Below are experts of layer 10 (counted from 0) of a mixture-of-experts language model. Rows are named router (the router's row for the expert), gate (a neuron's input weights, with its number), up (a neuron's input weights, with its number) and show model dimensions 0-255. Each number is 500 + 50 x the weight over its row's rms, rounded and kept within 0 to 999. Numbers have three digits each.
After each expert's rows: a language model's description of what the expert responds to. This comes from a sample of Wikipedia text that the model never trained on.

# expert 8
router:526487490497420453459555433504434613568526452450477473510393547512563447472579542479545540458505574387458509483541492488530523573541606525450504553522525398495513422561458573639544595573412497561518489568514412518460500540433519545440504417474573564492498504467523455464549476523474462493413530592474408513534509505422524481484527528547445479470528531487499436447510408487446441460535514515418377480465528488519453586493526511435452505543538495534424499530533442506556567448530503531460572445534405463512527437454583536541529551517481577568478452533472541532568492469408401460537556588395498505517430469587531531486485499471521516463512424393534553533613547454525433517542530481484507551441528509421480437560496496435513589447487495498458486482412484411486572446487496
gate0:453530448484474469482586500465338511534473574560477480491437497482464569513493477595508523487546469463515477552492503549488474522522541453574463523523546496408508555528556502553495544520386539447543475533445543572441422450539548419576448445499621484509570490388468522543467484477530434525372551463400513457471545495464489493453545487566510506443479455402530530542510463528464418542495475549488464412530525486489511498502592521382462427536460466437532492563496448475525461525522551570526424517553465469421507501544471558470483550483549446406596529435478529488482445414518422471476568593510519643440432480507474484517579510394475488466409410640443532397456479480496464526516457488468446488562456466524549440533441510594431514508408484503469423449514512474555555466520484
up0:479418500462487505412508475608441407546370458461377496468468523549546478550569562529470435499472484447527521456565570498508488547553472494455492514553525506454504499484523432534517477588493408505481503470484509573537437633460529521502471444515538430466442495504575452522519496510438490513489526441472526572544482456416395516397515475547494494450646429550507410439543466567487542460545495552418483502526468484502477500570537488524477478452461509517568593497486444559424453494466508522532484462474482447447510403503520629408517556428589508516463571490497484534498477421465540411536540538563494516452479552569611471467430508536503546453400500489489494504497621417549549374507499467454449468453595468428506531502439517465471459452513505479449477410532498583471626460533411
Description: Field labels and breaks

# expert 41
router:498465451576512487441515416471485500511489464490496530452447517507508464438505554466506473523503593476456448498627511438512410558497576659445496540529417512526508473534445491538592520602478457479521453475467481598467518483383512503495504417500526546541528569474495447514528457458520505620452549573478446512432524458438535400586601621593559502465488489481509448452558455500508432525539436552449475464506503527497423532588527449430469429546563494540521595496475433496571603418515482451477535423535444506486554399443496538505550475482515577544538466539446507495485415501521468513562552509408450430467500539597534486497479482564561523455449501453498502538544556472538441476524525379549512577466586529535510463583403574407474548444528506508542505381416531471486534505472530
gate0:585435455454499516501525466631511410580602479498356449507548531444510534500487409523496482443437499514509449528516487442486505558488482461579446498607480430498472515593400565496519582524568551511476456583443425491510476513555595548547501436475461435467497548526446444519450485496492483578588611542527473510478462480489570556546517529590493459503549452463545505505558450525463543456479495604486492507488519473499492490461525438424478487522407553574603432522487472483548439529548544540475517512520582461468444467548505432533470459493427487541502618539382518484467420447555436546495397558467613551564498463531529514561524468473455537396459469407530378453436519454550613494527529434503484490433532515391582519572449500480498531489528540556443457503455489478517546523511477
up0:556445456554507551498482451570547498583537447495483567451460491466512456521513567381556599552506506551419471511454524505474519542530547381485559529570434412471453552506516489529505407553489522461462396484471447481555444483472549546530450481494555499571530468430485509512498530518526565468487545475481515523568468498486495476507458355605475503471518512394469494402502595494487488411419461522431469458567609399527488575525458557517483464623500531578509468512522509560505531515531426444518529473529523398408537410531543478503593583526510424412484504581501492475470492544553505429460489619412431521488423500566583421497454484587489502538570491526499482478516451507537544572515493387461524475452490511482448467649446424440473514554525569487426459467484484442494543446490470
Description: Mid-word verb stems

# expert 53
router:582600372520525446402509480556533606508456449458481472439436405381493428512480501506491635492554513408432493508546508462581462569558505533454508500515535478549578520513522563523578489490451475520462583423505405462457532510408530474529584485594626542542460462514551490453544466468510449504422587569506502539521503514402451477491522537492572532445554568568596405399548477460456496567514472479499410481455511563586530527421544449493390438559534438530489544571515510582476528503513539505482459410514473529509508433530466592492519533502591564611485548537530585581557531499471441533525514493461486525519506468570608513558505454446493498426508435495487493605511502508495432487509615539542465568507529548460472491499476497485509490520466497481544445438456513477522571488475506
gate3:510544474530517555414483474560535469518515498566505504375626402434453462507552593496504548447507558450444625545555571502514485592503494522495459486518479426482537549425496485525525480586489474569569533508478420548493435551539527428478495464514434481484488475461570582465444483478491490440495497408418487487523513540492511498420489564523503561455545615521485472478566454534533562519443479539552426516576375432522458519488498440483452599549433541524517530493466454621452502561426464484524455487502518515370472518451548410435486510470519526512455552529489511522582394487515509503478455532357539525466509539596479643525497473446509571481450524472531434493572518515455518539512521467629562533577497569535438441421518471483526405444498420501553489487426546499601486456469505
up3:500393410469475475583550542457439511575542564424431491609471500569494549519548421450501430498498494491433457503426562606407512436552489554545505537549457571483557475471487542538469455490525474506496408477470527491492616485541469503526563444516507587451542471482457455481535524508502386528516479612577547586383557449509504384536492451582578416476519457485509454530508459483488469385504486545480609467528574610490548516468496423515480459530545429510567446494508426407481514493605562479466537594537560461604570546571510525473521549513446500470553458523464515506441450564523499522500569487526422438563464471489485427519487541503489461506530543587414520455510598498552513543445448480427458554492522495476625469448519481472569534523495495472481505550552560474537572567488568
Description: Inner syllable pieces

# expert 24
router:514506492474505479432483444556521550542520486500506534475484491437491516517580528475517507545534546449552528532566525502521489620582517551422525504476413498557481512521476568550585473589443504481525593561442480565473513569487481518397501509485527490495490403396499508456539443529532501479394524595505470591470566555361500415568483512584516384424573550434494423438495485448441502528506414426439475484403531539445410555461522529430398454548516479499456499553446492500565543459488451477515567394505433449551563491423491461500524506526497580470510475602457477569596468470402432450565497514415406410440453562590528476515419470475580502445487513468524590526513517481506502564490530507550486527383468560497542469537451422449503588470538466502520489473443443424520539465483504
gate0:511495516533450450515466500542446482491547515551579523516455589525537505520491511433592511566449472519533571515489480500509538532450506482502425627531412521469541465536510513490489562399490487486533467482503443524497466557503569488450465598543480442544477469446405500521594504618539432440485412514494494449535573487620470518574492537480511476418510503527484492568543491432511424528431459412490496448476468546568450483450531395583445563504498550562459485525434514457487566405399561414553502527475476453544496608440563519514407400538391587490541515542497509399473538543442534482467584527500518428469516531519435401536548520499409534415555557597522463461541443554454454562525493532560504468532544524493476553523529509420626484431507531429467575566542521478452578502606541
up0:489496495574509487486494431429448543451575470519576506534464495567475528472562524513568564542410442417455542447441529522575519465454561555423467504488439482581446472599510593415540567448505549480543488543439471539497475501564533500470434538518463508479515468487502494528575487488397529452417457530589509493558489524522419476536533530524542501357531560518512593572511427404533492499411555459531497448457532500484459501468556391554445504502560514513457464490451557426437509554423490473529558539488510530463508492574523560566498441431577459469465590579528448458556494520453600481475553419518458390498494579553466463543520505459505494501455514567555478379503545463412523565540502508556460552410540523552484500439638569572577530453449546525524561537508503365444555511557569
Description: Table and list markup

# expert 14
router:487515484548471494444538552564421588567451436473421562489450522469565482464515473464564557477556507392464514424568484506564430542588540528420585523470445462508510403532402550566549489524403415518458558470472473549478549483380507543391476554502505540532461442550530508438502493439567427569401555497478454589532546561405474471459545493475509491488547496505508458458511448462527531531534507413519460480379540508473464482606474418437479539504582450514442473550502511512616573522555492389388540446547524488539558460491563550505585580585466513460529397588472505512503549426476499520561602461488482437484456571528546529535386525503574430512452449496509580484531488503464488523572567447524460481383459590519502438497471478492546483484537487505514511529479528450523515533516484
gate0:511442605508451465481483516501469477459412475516479537504515585529609579521464467432575427532538608481536485463441415496589458454462515508560479563405546494493425440406459523531472555520502470466497537421541426466461513470530460528476517516454575470438546445500435523440530455481349567495398491587561439527521527602561467542419563496535457362540541511430494511509532452492571560563485492421493466467554581559490510483541587480566542555453448508587564471542624526496500443493513478471514486463417459492505457492516466508533454461587434483460553493623514446515560494443466464460482549450400423487480493477487479487498537502439503449459481476483387514479535543475527493472504557489467438451536458510426383453582535530518461567412485481468546491538441620519585572512484466
up0:449479477509496596515562556504512468538486529453530458492505448506518510539402573551491511503420558507463445531569528530509519433506433570607530474508487502522510472522425556554506454553538529554529474518459554504470509495510485587549523513526523490515530496451526540521480551527519476467580476420392424390450557483546583508469549575508530561513522419511533518619471538516513401510462600534499586463509518502542441427524576455454524534412608471460449483546459487555513523506499490563501352529538519485430449546484637483397492481555500451452527446553481478467481533550551593487552396552514461506516413604479458415522522554428506524587497478616492449450476582505549444450504436492579555528540390480567531420592561480583490512475453481578533517538520469518396536396430477
Description: Table and infobox starts

# expert 49
router:445540446466486474439511436501428461477468542403431496426443479486506451438502542463609495567572478441464545459534509501589465575528548513394554517443411492540647532483438540600492481517425428544482506516471511489487579593416600476399515494520546607528504437472614483448567507573506432478461528485461420569516607505533410513489601567521502522397463559471503505444466544430494469583550508461498503481434464506525505520545479529516461526489567438536457536477495447504563533441542503458412593508577423448606514447472511569530538511533460585547608486574500502561563522475493465497572560496486517477435442530490511492410499449440544465484502423536520615481511481488474472575522499475549438536469391505527508518488501425512504570463564432510515441529522472455528575506420484
gate1:515414516510510439460541556612458449493562583513488499520462518442552511471432416445615453502489508464404556516476484446449426478453463521458556525438487458558478402541385585513470487495452475516531496534520570511602543524604543520459526563433474487439458506319482460454555468517478564576514438426463486462531426460503537485438493577482446462472520415470502524484520481517531441585535522430488516452426578435524451486504503520442512492499496426509497489471448506501500547480477428456455501492480462525559553579517529442552531511506451440409494480497536423508565510521546482530525500465469592383498468455494481518547447571466601542608590504567507628549576564518564637560425481501439410528529520439491490567498553457467508509514511490459487471534584564516483468473631441
up1:555448473452458497507483481431456421520483515448467537534445581463548486532516407492469540479565480512482496470392502509550487553509465512571566381454448479458531548504432472525516423550561365553554515469424477536561417447566439514558497430559445448521494455505465469407457517448429541457563551536449515436407525492575445557500442461505475438450469555642515414580557526540444523474499471531501507423497521460553521493554496483494488453552540541579490467447446419426543450483502506492396501518538496443529500552412444473512493517498554521472457387487495541479514492500546387501499674486476519579425440419517451514506559493499442513463528451507557523385505466430569565482478533538432582523550574514432508456591564528432590432550529407547448462493556485461509454501524540
Description: Infobox field pieces

# expert 20
router:531526382431452473400571388525544516516479512404485512416470430442489450526533571562526532444469604452430557530493538505518475492613446497524537508592476419508529513511458622478488504562440547545427548529479531535512615587441516518420453511535528496562456552487529480462500439557561454619407536583441459597534625520483518404548537587551484488491537531539542396487487510489451480539527488469381486463477458430499481567507572479462471416461450418507503528530482408533568533516528485504471487530593457495565553478469561465536521497457549559522509509542462470532539537457421454485514471504546467400487454505577502493506446475481505436473429502515580535472627491553619483589498499442493445486431462577512520420567476479456491501436528442493504521440407484528509542465482507
gate1:502507434454464399484512421440536445441512428573503594497472517518570496574569516537416445524565455365474586520382530489518493481522376518541548542560442541572521469442496614573490540485538497515564536473543490568516494463518505552433555488498460557523494548536437475417563535495477502591473398532530509432472528495495468432525456572437489448451510497514608497509494384537450511525594506538505443469466488508543385625543615511456519533485504492500518528442456414546510519433516551574530478530514564540565533464448478486488494513422603464547574440447454516464547568461498473457462525463468478519453588508566537527501454536457469479500616520420469518465564610440437505519486565470527492425398454505552568459550479501460561542456542611422519533462492455497472537559532468
up1:480433401465542501458539500474502457434502528516491575496516491546564548593499538477429529544465479452462589531405489488485537510535387586517566553490504438497566575437537625530450568447492564519495515520530562474540565513544491521401542457481491558471517442488508432440505482466515502576402398443544424509536533482520586456517414552458474564541568486537512596569522494501452555521589567547541471446478480551507437536465595534418505473526439569560471524474515372489529620501465565535487520529514514558593496502482482474521434513488489552554568467463554439501568565441481479418469437447494515498463543501615555473533470573555452536617500492419481520393551639486514509485476502515551481519517428613572542491538496463478545514513471525393511560551536521529414468450462423
Description: Lowercase word-initial pieces

# expert 16
router:505491436554477530395501442465429569490521494393434559464466546508522511478553505478573548476527507428546447454552537535577456557505539571411559511478423431565529460517493585503513548567453478493471545463427494550556549522458508584410555422527536586536529461506543483468502471485554445523411552575454414540487508565371492423546493511574575460480588586478560539460537499465462482492509489397405504457478568466473432552492458422476476473550470491551559501528519498575530535522492533382395572398520425465548601420453598489503539542571527465551483498552506522541542408428477462496569537535424490434505446560529549540514457499480543460450468483473551586582521540543488527474589572498562536520431521499431534473581437472435555472435534539566474465514476472439559547548489557
gate0:598456350567407508484519523443428553499527529501597435457388444498505475526421486599512469546545519405496456471479521474488481534591474505505583462501490539529559464539437513489494585485454493543476492548449496521530515503538522501475509477424496386533409567514499471354534487376489478494502498559477427554565432549484470482618553616444561455508495537517509513466437505555489505424463564495516484470498523563425476564435497558453529488529582514532514520455498547522495462511478497501459454483440430483513518545506517483367562415472482498563502561465453525428544506501491501551516395551472467376521451473555466448394524473449508507575514419536407468584482547515402450473501520592405473505441488503522489469472551462472563546562582550563459549528600452408521501439468549
up0:539466419590530501543537510443507483553504463508475404474493481395490475555564495508517517473470525431479495534448410472428555427547452434573560482577502402554518455539530485459490545497468561469493436445407492511481458539665495467570463472489558443578547507581536397442436521513484506428540470548498526474557495502502548550644446588586462539573519515493512445496478451461487434486413477581491505492440508549492442512440510576403532472526550446447535514470535476498474494576521415481554520470519587467497493475485498488501537505549470375521369447487427511499419500536447485546447432501490480534579544454387427487451547530578563513588464450416433481523457498521533576541485454504456482511564576512459474571528405482516490463480555575432526527484483343504469498554431464
Description: List and table separators

# expert 30
router:503511445481406441499523433538386543556474447439515550500423460385582441343543519455577525498505524447516497516619563476527485543533536546390526490550459421563570442567486524538545582533466467478516502479395440509424514550458469577474496524486531560536523453446616479408555512483516517481416525536488453505489501544483482435556505486552573478423501591449507492420568438460486484539456416445469461444444547480603430516588548377473501426479555537487404501515469500569549547434515480482388531457493479464504536470428513550527543567524538543518499439585434498573447457459482511500480535558467470446528446602521523466497497466479561508450480480520525547560568520493515469547515571488564453517425450492476503457458429493439532522502563443580473402457435490441533527487426594
gate1:430410510466473443551530432491460485400454417520480459567394460510495535415511457453623490549446461551487480534433461506467491523467565525534466504501585446581532524532455497607438482465445529457427522532482459574488479466546421469554379518350513533558425476470552530498489507454496390453513508479497492485590482515481588554505448522435495574452522470410473511411503434440508564561514503399441478518443586470400487496462608457385459463460599463441498424509497482544520412560581485575496526450500480496470538439504464506526473508441478483542521432453490474509534477452514501615487492505510498406524570573458552495491541413523535501475530504496502607495477527465468460467471549506618507442463519482422433510571449502536520500464493468487579418453613422509507547440542561
up1:516503415478535489444404481395474473431442506501397606523406553621503449538464487532422534562531547424498466453521473458647467513515518500431550510519428424473467429473474482465466514481556470528580530441488453549471502378556530572455470434538548500556518457519481471513520541401455445448487457510602533513547449498489470486447493465420553493473463573447633624506560569520511441534520528533543465446439500477419380493522425497499477518620510500542521521460571497494526442582497381497557492461528472496568574470482501490504527482546555475507480555486522501544500616500449421461513530487522488462469513401477525444458556516496492512450540528492479537454550494533447525538538484437525521589433572567568432483457611559459521462559541496474562530476591499401537551488427582
Description: Prepositions and conjunctions

# expert 55
router:495586387553501438458555486544448596493492457434505499490453473440472472396541475482585511540532489434369511501555577459542458572573488536470564529540543517516488494516462575527556551563391449438484553499520440527478469484425483487490470442498526469569545447470542459463573407503591462567424561526421511483488575522468504475587595517523540453514464478418465454473553525513430447461542446474425449506432571571465486565473519454479452516477476430604540583503481478550578513483583567493438494444521412390556557495474478543531527529468522595549537471448482504580502524465439521490572504590480491452461451603512495576506473465525569479490384398491534572535556543400492440546500531505460501479467521461514565430536473465433564581518495439512486425481430520492569538498372512
gate1:489532504495515587514598504552454485532518507502445486502511560540613431452552446411510549473475568518582466579415443320597449512524489502486478481369585506478448492447499497635518505515492405504470501477512512490536477445546423566515510470454448501450428549482496539509506535464471493552508495471445487473503524412562668444502560495465518619454544481479466516405498454512477498502492502555531464505463591511525473562474438449510414465578610474531485429489509521427576499522512481562506518521586501548512499506463470495494546427516431546527483449521500448551537574480553504440413535498504549556489379516393502450482462440511519528554501461530474429470525497435542443541512443481475546514506466460488389462453566646550439442504460462482531440605547593525548469415521530
up1:433495513557524513492500511426402537448456565468474522428488452578437416618457535531552478475442424562464502482614505556527545542464507512456555423487504490572469515577452552438515400563540482462495539536432586538393520516441480436472528529500534593494496555526568435519503532479504433418592521570483476607457471616447471550549467386525575501549481512541504593586526530516435528461557498537637519450445493562464452517458579484501468580503481521508476552445493534467401531484558509440510564618537532431550527491482501476490502494509604514562487477428407534511474493550524459533547439427511381540481570480514487525501579515492468533551490479483485537523443503587461568508573501473513530423437489490554529563423527449500472458458534394506518507508549531467628507556490409
Description: Inner word fragments

# expert 0
router:533473479564499540446457522553461523544501544509504552511493501389562473528620626408531517481502550444440525520549520497560404534510613544365555499539488487528552446499468554535418425577453453469564528522466499581498483454350486523431438464493537523563460493522596527495558449537576466503513561559487492588513472497468500401527532508566446501482541617452549415487470476497448455534531465491401453543518485492523413579540606424513546481549519488498492615489533509646516571440490488473481527460514417424448605440453539573518474516566544516565606444492511585574471504499492463497493539547447466463517478498617523559467452453496503448452396462468565503562553488516551475473494502485497499516437460515503504485529408474425589503492485452507494506433452518499574495571468455
gate27:457425447540473498462482527463489495560480557545491535456422469478414517480422369451531547608473457537466529539502460440621400543517558559517583527448556491469458621481476575470526479578409474481530542542524510549476500450409619498561622455521547498484461461473478537474545553521561485528440452569410429531511457488552509478539518505470461447466409502515528495538524553448452527522498510615477493537491493542427613541501451580513578490531492536557459409554491518456558444527508559436461467548492501570559502453448472566512501511578547463519473586477573501403488496562554535493505421554535599449500502469519552485553547373546485513486448531486571571523520483495432521518568489455490624531425475595524627488473458453606524497544537536480506479505562526545405527551476506
up27:498624556538475455457556499541523447475432489495426586483482497565422478443560463450441574423485483544525529548424395548475530434498471394515513556531552458487578432524467487451537499513541479502513538552466398429493442576536583460432492509484548481532485548470464601452514537453621440523549574494541553441538556517516503423447545392445579567528496448433487430389519488528523538404546509533520520449537505450540498468462548498541456525524456488439469555523398644440557463502404547475556509492395547488511474514481496413519519490499473517536505381531481556519622486496509489509548479497444429457484563478511463522499450568473580517496542445572564531431548580460541507471587544413559465475519587502471467394443523468506443456454453448586519438469504520443504472497580485
Description: Mid-word syllable pieces

# expert 6
router:456549557549528475401525375476458474486437462422470469429469563484564503445580533476495553475541562423450480392572566519538484452492537570457546532510438487513579433545439514576555599534450478500539434456477457472453562498473537503499577544534480474524584501460549448494547472556542417569422513513466420473427487473459509448487542523538556491394450482465554433498558482494515433518524428515503445466363566533508447478536541454505479418434492425539524569581534468486513569481526518504493536453510497500560464485506554517574543543472554585543571424599442507467432503437502479581534541574476526507484435523554497519508416440450609462513486451482523569555524532370576430602490577498548404555479545525467533409479454522422562507404544465486525439431489411452497479485447520
gate0:472407519646516555537528450560551552481473503466484511495602484412478541516409503535490502508436572519508497469402572470453593485454498437527486478425492373408520430403418518400476469572538500516487524430444430442461558576458442461547513476559493480466590539478545573471448522479431416560515625502529607583501507524492453492461454533393527421534483508462490551520514549502435515433528493473559503482470536488574543494461407486450514537550528503510502540508563492486441502492587487495532452583488527529475389501556521475432482483500495446459523514488543407494481473530526566523525405508445493484547388531495486511440516490407480461512513448542558525609448413511555520499508460466574452438508488450454611577450518422470520498348403525458489539473419543527494495507485572
up0:505530465509536470474454596525507434534447567536423478456483620565359497447582468489488550536486565498429462567503548465500553459501488589545423616420407442493544571502490572509450533402484489453584558542595336494557556503492468467512467550524429504580507526506436512461491591471502471501430437429582477556553518439486604536433481485560498523482433475486481587448473576495574504554495570516518461484399479520539535518575520634485486464587529495489567473495528475505523541538565531492537546575534518495529457461458446511411509519471491524527571505510498502430494498506465483497461571494488531473601562462464557512589449408482458510533480537426479528559363463488505516515462548540585598473554497481546501524459478527432470501480501451438548488523509461488515369552591486
Description: Word pieces, slash units

# expert 51
router:511463428509465375440453453530471551495465514408482490437477449418524484464554495480534545501499532446428420476605521413509425513503548591473527470532507460537588461574459497580515498555382388472524507477505410552469397484414537460444551485567536474566518475497562438390521370539566510538439532500471430539481546571396406472525478499506533517479542495500517517490497481513449476520474441531432462498399490531537501525524472506453410436448530509458524543499492531611527525505462473443443567528497510480536496500444553633556550564496539570617478460525510524536533460513446502492614578473435468575512529535570506525580464387519535473486466485426534516518488486397526460521540560515510486604458487527511515513574496534563532542490612401461410444519506560539459444575455465
gate1:504545509595543486517500478477500508503523396449521523525491569530449497443486510460401517394479528568389500506415531465488403417451549496595622438436545549617433556496603474548446551500471529507528607540494493404501528529450571543537467542386445467529475472539515500443443474441525556546466574512537455533568405477541470423485531594445469546523461471346482538554459535517457474511534512526449556520535459580475569589525458507441493509444569437468511470450489502490558501559511538557507551596479502551494472487565468549523477515510570485450517446515547535461457447550502490545560460501465547491472424512434464461496575409538551470445387519528563497533519446502486575452425517519457492544566445519581557520543531451534546526476413399549543547550530410578405517524559460
up1:526445483492497478486395503510488601446503551527573444438442459560537467626608557494505521496579463507500538483512540482577511488539464512500475425474464577491560557491463512441436466583508548511445404495438499497529556556422477492462519590563506497483525527523605538523570384508534536510466336488563409464477546520432513543493522469480461573475497579560550448544450454505494584473447480533610486468521510514492477503504504519465482504473504560497483452426498551514458498576534468418516534521504493511517496595537425482451529477614574494509507499613533425557532554529481509514418448482478471570554557452455576547477453470541517542462472566439441460423492423530399466545550445519394582435520559573553424531560489518550414406488603523515453429461521454473426514401429455
Description: Word pieces with al/il/ul

# expert 44
router:529532488498396402431486440511477605573553512401462507466403537455544437525566528460542560497518510372513521446576553530503456529498504597465511589464389440535497448517452499564585497512428489560441544490491412532480498474415600545444480487553554514530530515526525442477500528467519428532462546624493491519499521450441488472488539488545503473426562576457511496388579448452388457452489456442490500459392488499568427558507485511451459437513512482548486551535447517582565545456567507496426545454498506511512634438345569491478510545569523486565518436536470566526527465541426463557617549509392402454482492529590579554555459488456502496484489455526573517513514489558541521522513531456543457464503554490430524534496444463547555483445491517573482503494464470417500539506460556
gate1:546598471475491414406430475481543567541424486495540445479507555536464396410609528447473520533492521444446484576558464486582437502527438529480481556454420522509547544493558507564515513551452447535528502476588498554427465445536528490467462564582497542588480466559459472505500471573480469433502496496570485481520468385391473538502483484499530549453499453565424503464454545438518469465537538554485465541542394487523478514480553467486403447411428542544556452465412533460546585535460436501555553510446588418490496501418348563504426562516445482547486436485496529560452505484419535480616432539487533495531501533529476526573528436507441562515449582543559550467535432510532468403511541530530546389529478606480505519563532535522575482505501579461587456547510492548431516445557585
up1:584546531468514480470514549517500594506478593498508520454511602498428431507557509431496492527527510450507469526488504462523504438526503607413488563494325461501412422564564467496540500451496475523500532526464469587436466548435461500508497574575435578531492454431562578469554500503518561437501528446564536473477481439409517494508528589427512462481445435515419462425538495389478364487574438481459492484532397487514459449477560491458473518520474528542513458522437446499601554515527505542542507561393512468442577532414398485418490463563457585488601397473525535467464552498449491548570504451456518537504483446571469466514550497503515582497503589618480421503516494558447411457503552453471573405559482555431509539533540526513547514461446587480532497561493559490508452455518563
Description: Cell and line endings

# expert 9
router:456469554485525537378474491532484514543489510503446494407448444404528494528513577483448465409496488483548467473495581470515424519553533492418523509529495460548503419504426539430562523517489437559466491516496501527450561493396621488387472515621571584494475489483566429413514498546529469567456539557465428600497506556457455461442636530496486520547568615499570481433535454424476548522514546488486541522465420555545467517564562482519503441520461464483565590595466471525491478426553514417429514471539488533553577474490521492539599585497535503578603454525474510550515406475498492514513537519427447476551505516549500537533499470415552459484493485443610538494549527518602534491532505463514393443446455571398529488509399472521574497432576467507475435429444483527554472588513517
gate2:443442462452502555506554541548519433407466514408458436563432512490578472512484519454435432475496519485517495401595540499462561480495527572476538489448565496535555470500500473507486398578482488510516543574598555591571497574481578470485547467453431371529516535471508529506485422548559552481479420514577373562507489487515519413506519580409467538505571544541581479524547523546496483501475490526527489533499359507476532629510412440468449445598463550504534578378460442532518467516493585469615455452572511521521562460477489446521547513428559543521430497510495480546587502565500568574511608437414482448442543442455504521470486527566536530490478477488489589566504538506453429489550458453468495501437426475459540488507517533521483515568475581578567450443474598528548482492559496
up2:607477577485425538460541517552413493458506494482539512483553542521541514511504604487540445449489568473475556446458546482420537483378472546481506548587553588485595504515380526447393537452468526511445561455508535528429481517520497526452564484467493557506553443542451556406472537617444499390557451566590540557570526594446440474515555524515495475587446548434522517455503462493586531543482476443523477539473457472513485480518508489505504486542493557533464526472437550635514422523477424433516510497533460435491459482501484444500508481589474595454546509523497449424535436574554607494515567446451454462493501512490481436557481551599453518597504439485527566513492443575442462457506517524482481465437481568395564522544394382531582571505481439562566459453546426510496522468551441
Description: Name-internal fragments

# expert 61
router:451523453500451469482549425524491624559488437432493512434482433400502446469543514509485627404466441454400472521547578495524467548506494497457521491557440483568495442561471581497502596577496524528414544529442414480423544577461547514391530531515505530503461499570521494362581487519494434521482521484505449530446551528434554451525542557540545529452488598505534441484568491458477500532519515413437472466475445533538469512523602400533426431481582492442479536580451470575481538466490483424378538488557521491499479438435469508480545559507521503550437530524454580560426451519446445461515515508434454508534483501528535557545524437461547481437472483394594528529521554489533541527502523496554469559366483558410558574560467431486473493457536465586487468476474435417555495532410576
gate0:576444500528507453529455449442569496456498481598487481466479544571538566456450462518443396509514554483478546524539474495465447469413511510439526488512555526529544469495453477545532465544537453573601575472552492558500509512484554581479518474594478538544432561536532500536451477511483514503490547463571534556516499548612433499461518436436495520365506498614556561481508478462491487610436525369501551469471499507567577575520433470474440532475466491500446551409573522496535506428536488455469464365481543464476493478448487538525443478444586487472474606411475617441489644517475522548465456554497558464445493480516386573583486540522477531416455471562561553482541498452497585574590426505407498548482488534535437511516422556411485549504442444533421488468537594523499508503495413
up0:529552537572486536503567537544503512501467577378506569488456443493406470469470536535536602487462530450382504495498604486491571634487469531492594531537467472576569542515609489498530552495532553402442482497473488536540445402467530463548541479453562471517471491450467515558520480432607446474500515601508455465451527523482413483459485633422520472580511405486420467523510476383417416427462442588508501520514473542505437467421468503541462484552461422530506510580468495544503642444447494459476505510530482547567527516556572465481523564483462505538526422545555529513473422533451448434542517458517486554371468504593511492511481555471433433468600433501439529499500442501582419531473528455537439493518450452498446484536460493563567533465489522519475450469452443443471485598528479
Description: Coordinating conjunctions

# expert 43
router:504548519528468464368514465516459533509348502422483510465478473459509399490540533477574569484545560461447510494571554438559479529611516500499463476572425498505516508552476554458529532514489433461470468455437455573522550537470570560479558495510482457456536517559498458495553421525591473507459594550444429526467554530463431490517573567518515508457556553507593491485586526525433503561461423485527476476518529525527529546487455498528405408516492454461565521528505457509499599507557522490462508543513473468455519397340518614509499598407530587518557506454541527478513524517460450460529608601432489475457478524545547577527541447434543442502491445496485513524552462523564532562529533497537436579436458555412485538582388498469568580418515385570427574398516526501494514538505487
gate0:525425481529440540507593431492559464413467482590463530425570598572548493497448486554452430506463447453568453466630496391490447478541474485489504551572419564473498523482562529447458528473517531488446462448596455508511515500454578565421542497447503489449494590518471334490525470502477583468465527567559415435518513495504485575497498486505469539500572540505475610495521495484533407474561403556494506489635499494528505430567428545502545550580434435488547506446499447527532501556511562409532488527513497440448469457463488515481518519531477567445489552477587542533575453444476556458535566509422579526570529500505549543479552459585415574500495479473518496478386515458483496611548557434498538453511516601423510588551515522506487529458547458439530505464462567540440485598458436
up0:504624529430593503530573607445544483439483535451566514505453468481471554503491494368557515505382451480451495546509492424563579534407529520446581482532484440514500511526499516528516496452538452486487447523559385495486431437465521433477445464459483471589599473499502587507486455477603457549496469443551546509392513465506526423529517543551534517483435518547550521489584512550510535458372519545586444491501578519496486618434447502548586507436640590555418500486391478505410490496502511467496482519485481485562540454501488374571453487473419510538541510524460465532493470518543444592514470585509498455517478492415521438449439585531568470469553463502534537451526587511560585471515483491526481445475477416505463566506497529510421514514533457543548435483436540453576572436556490
Description: Word-initial consonant clusters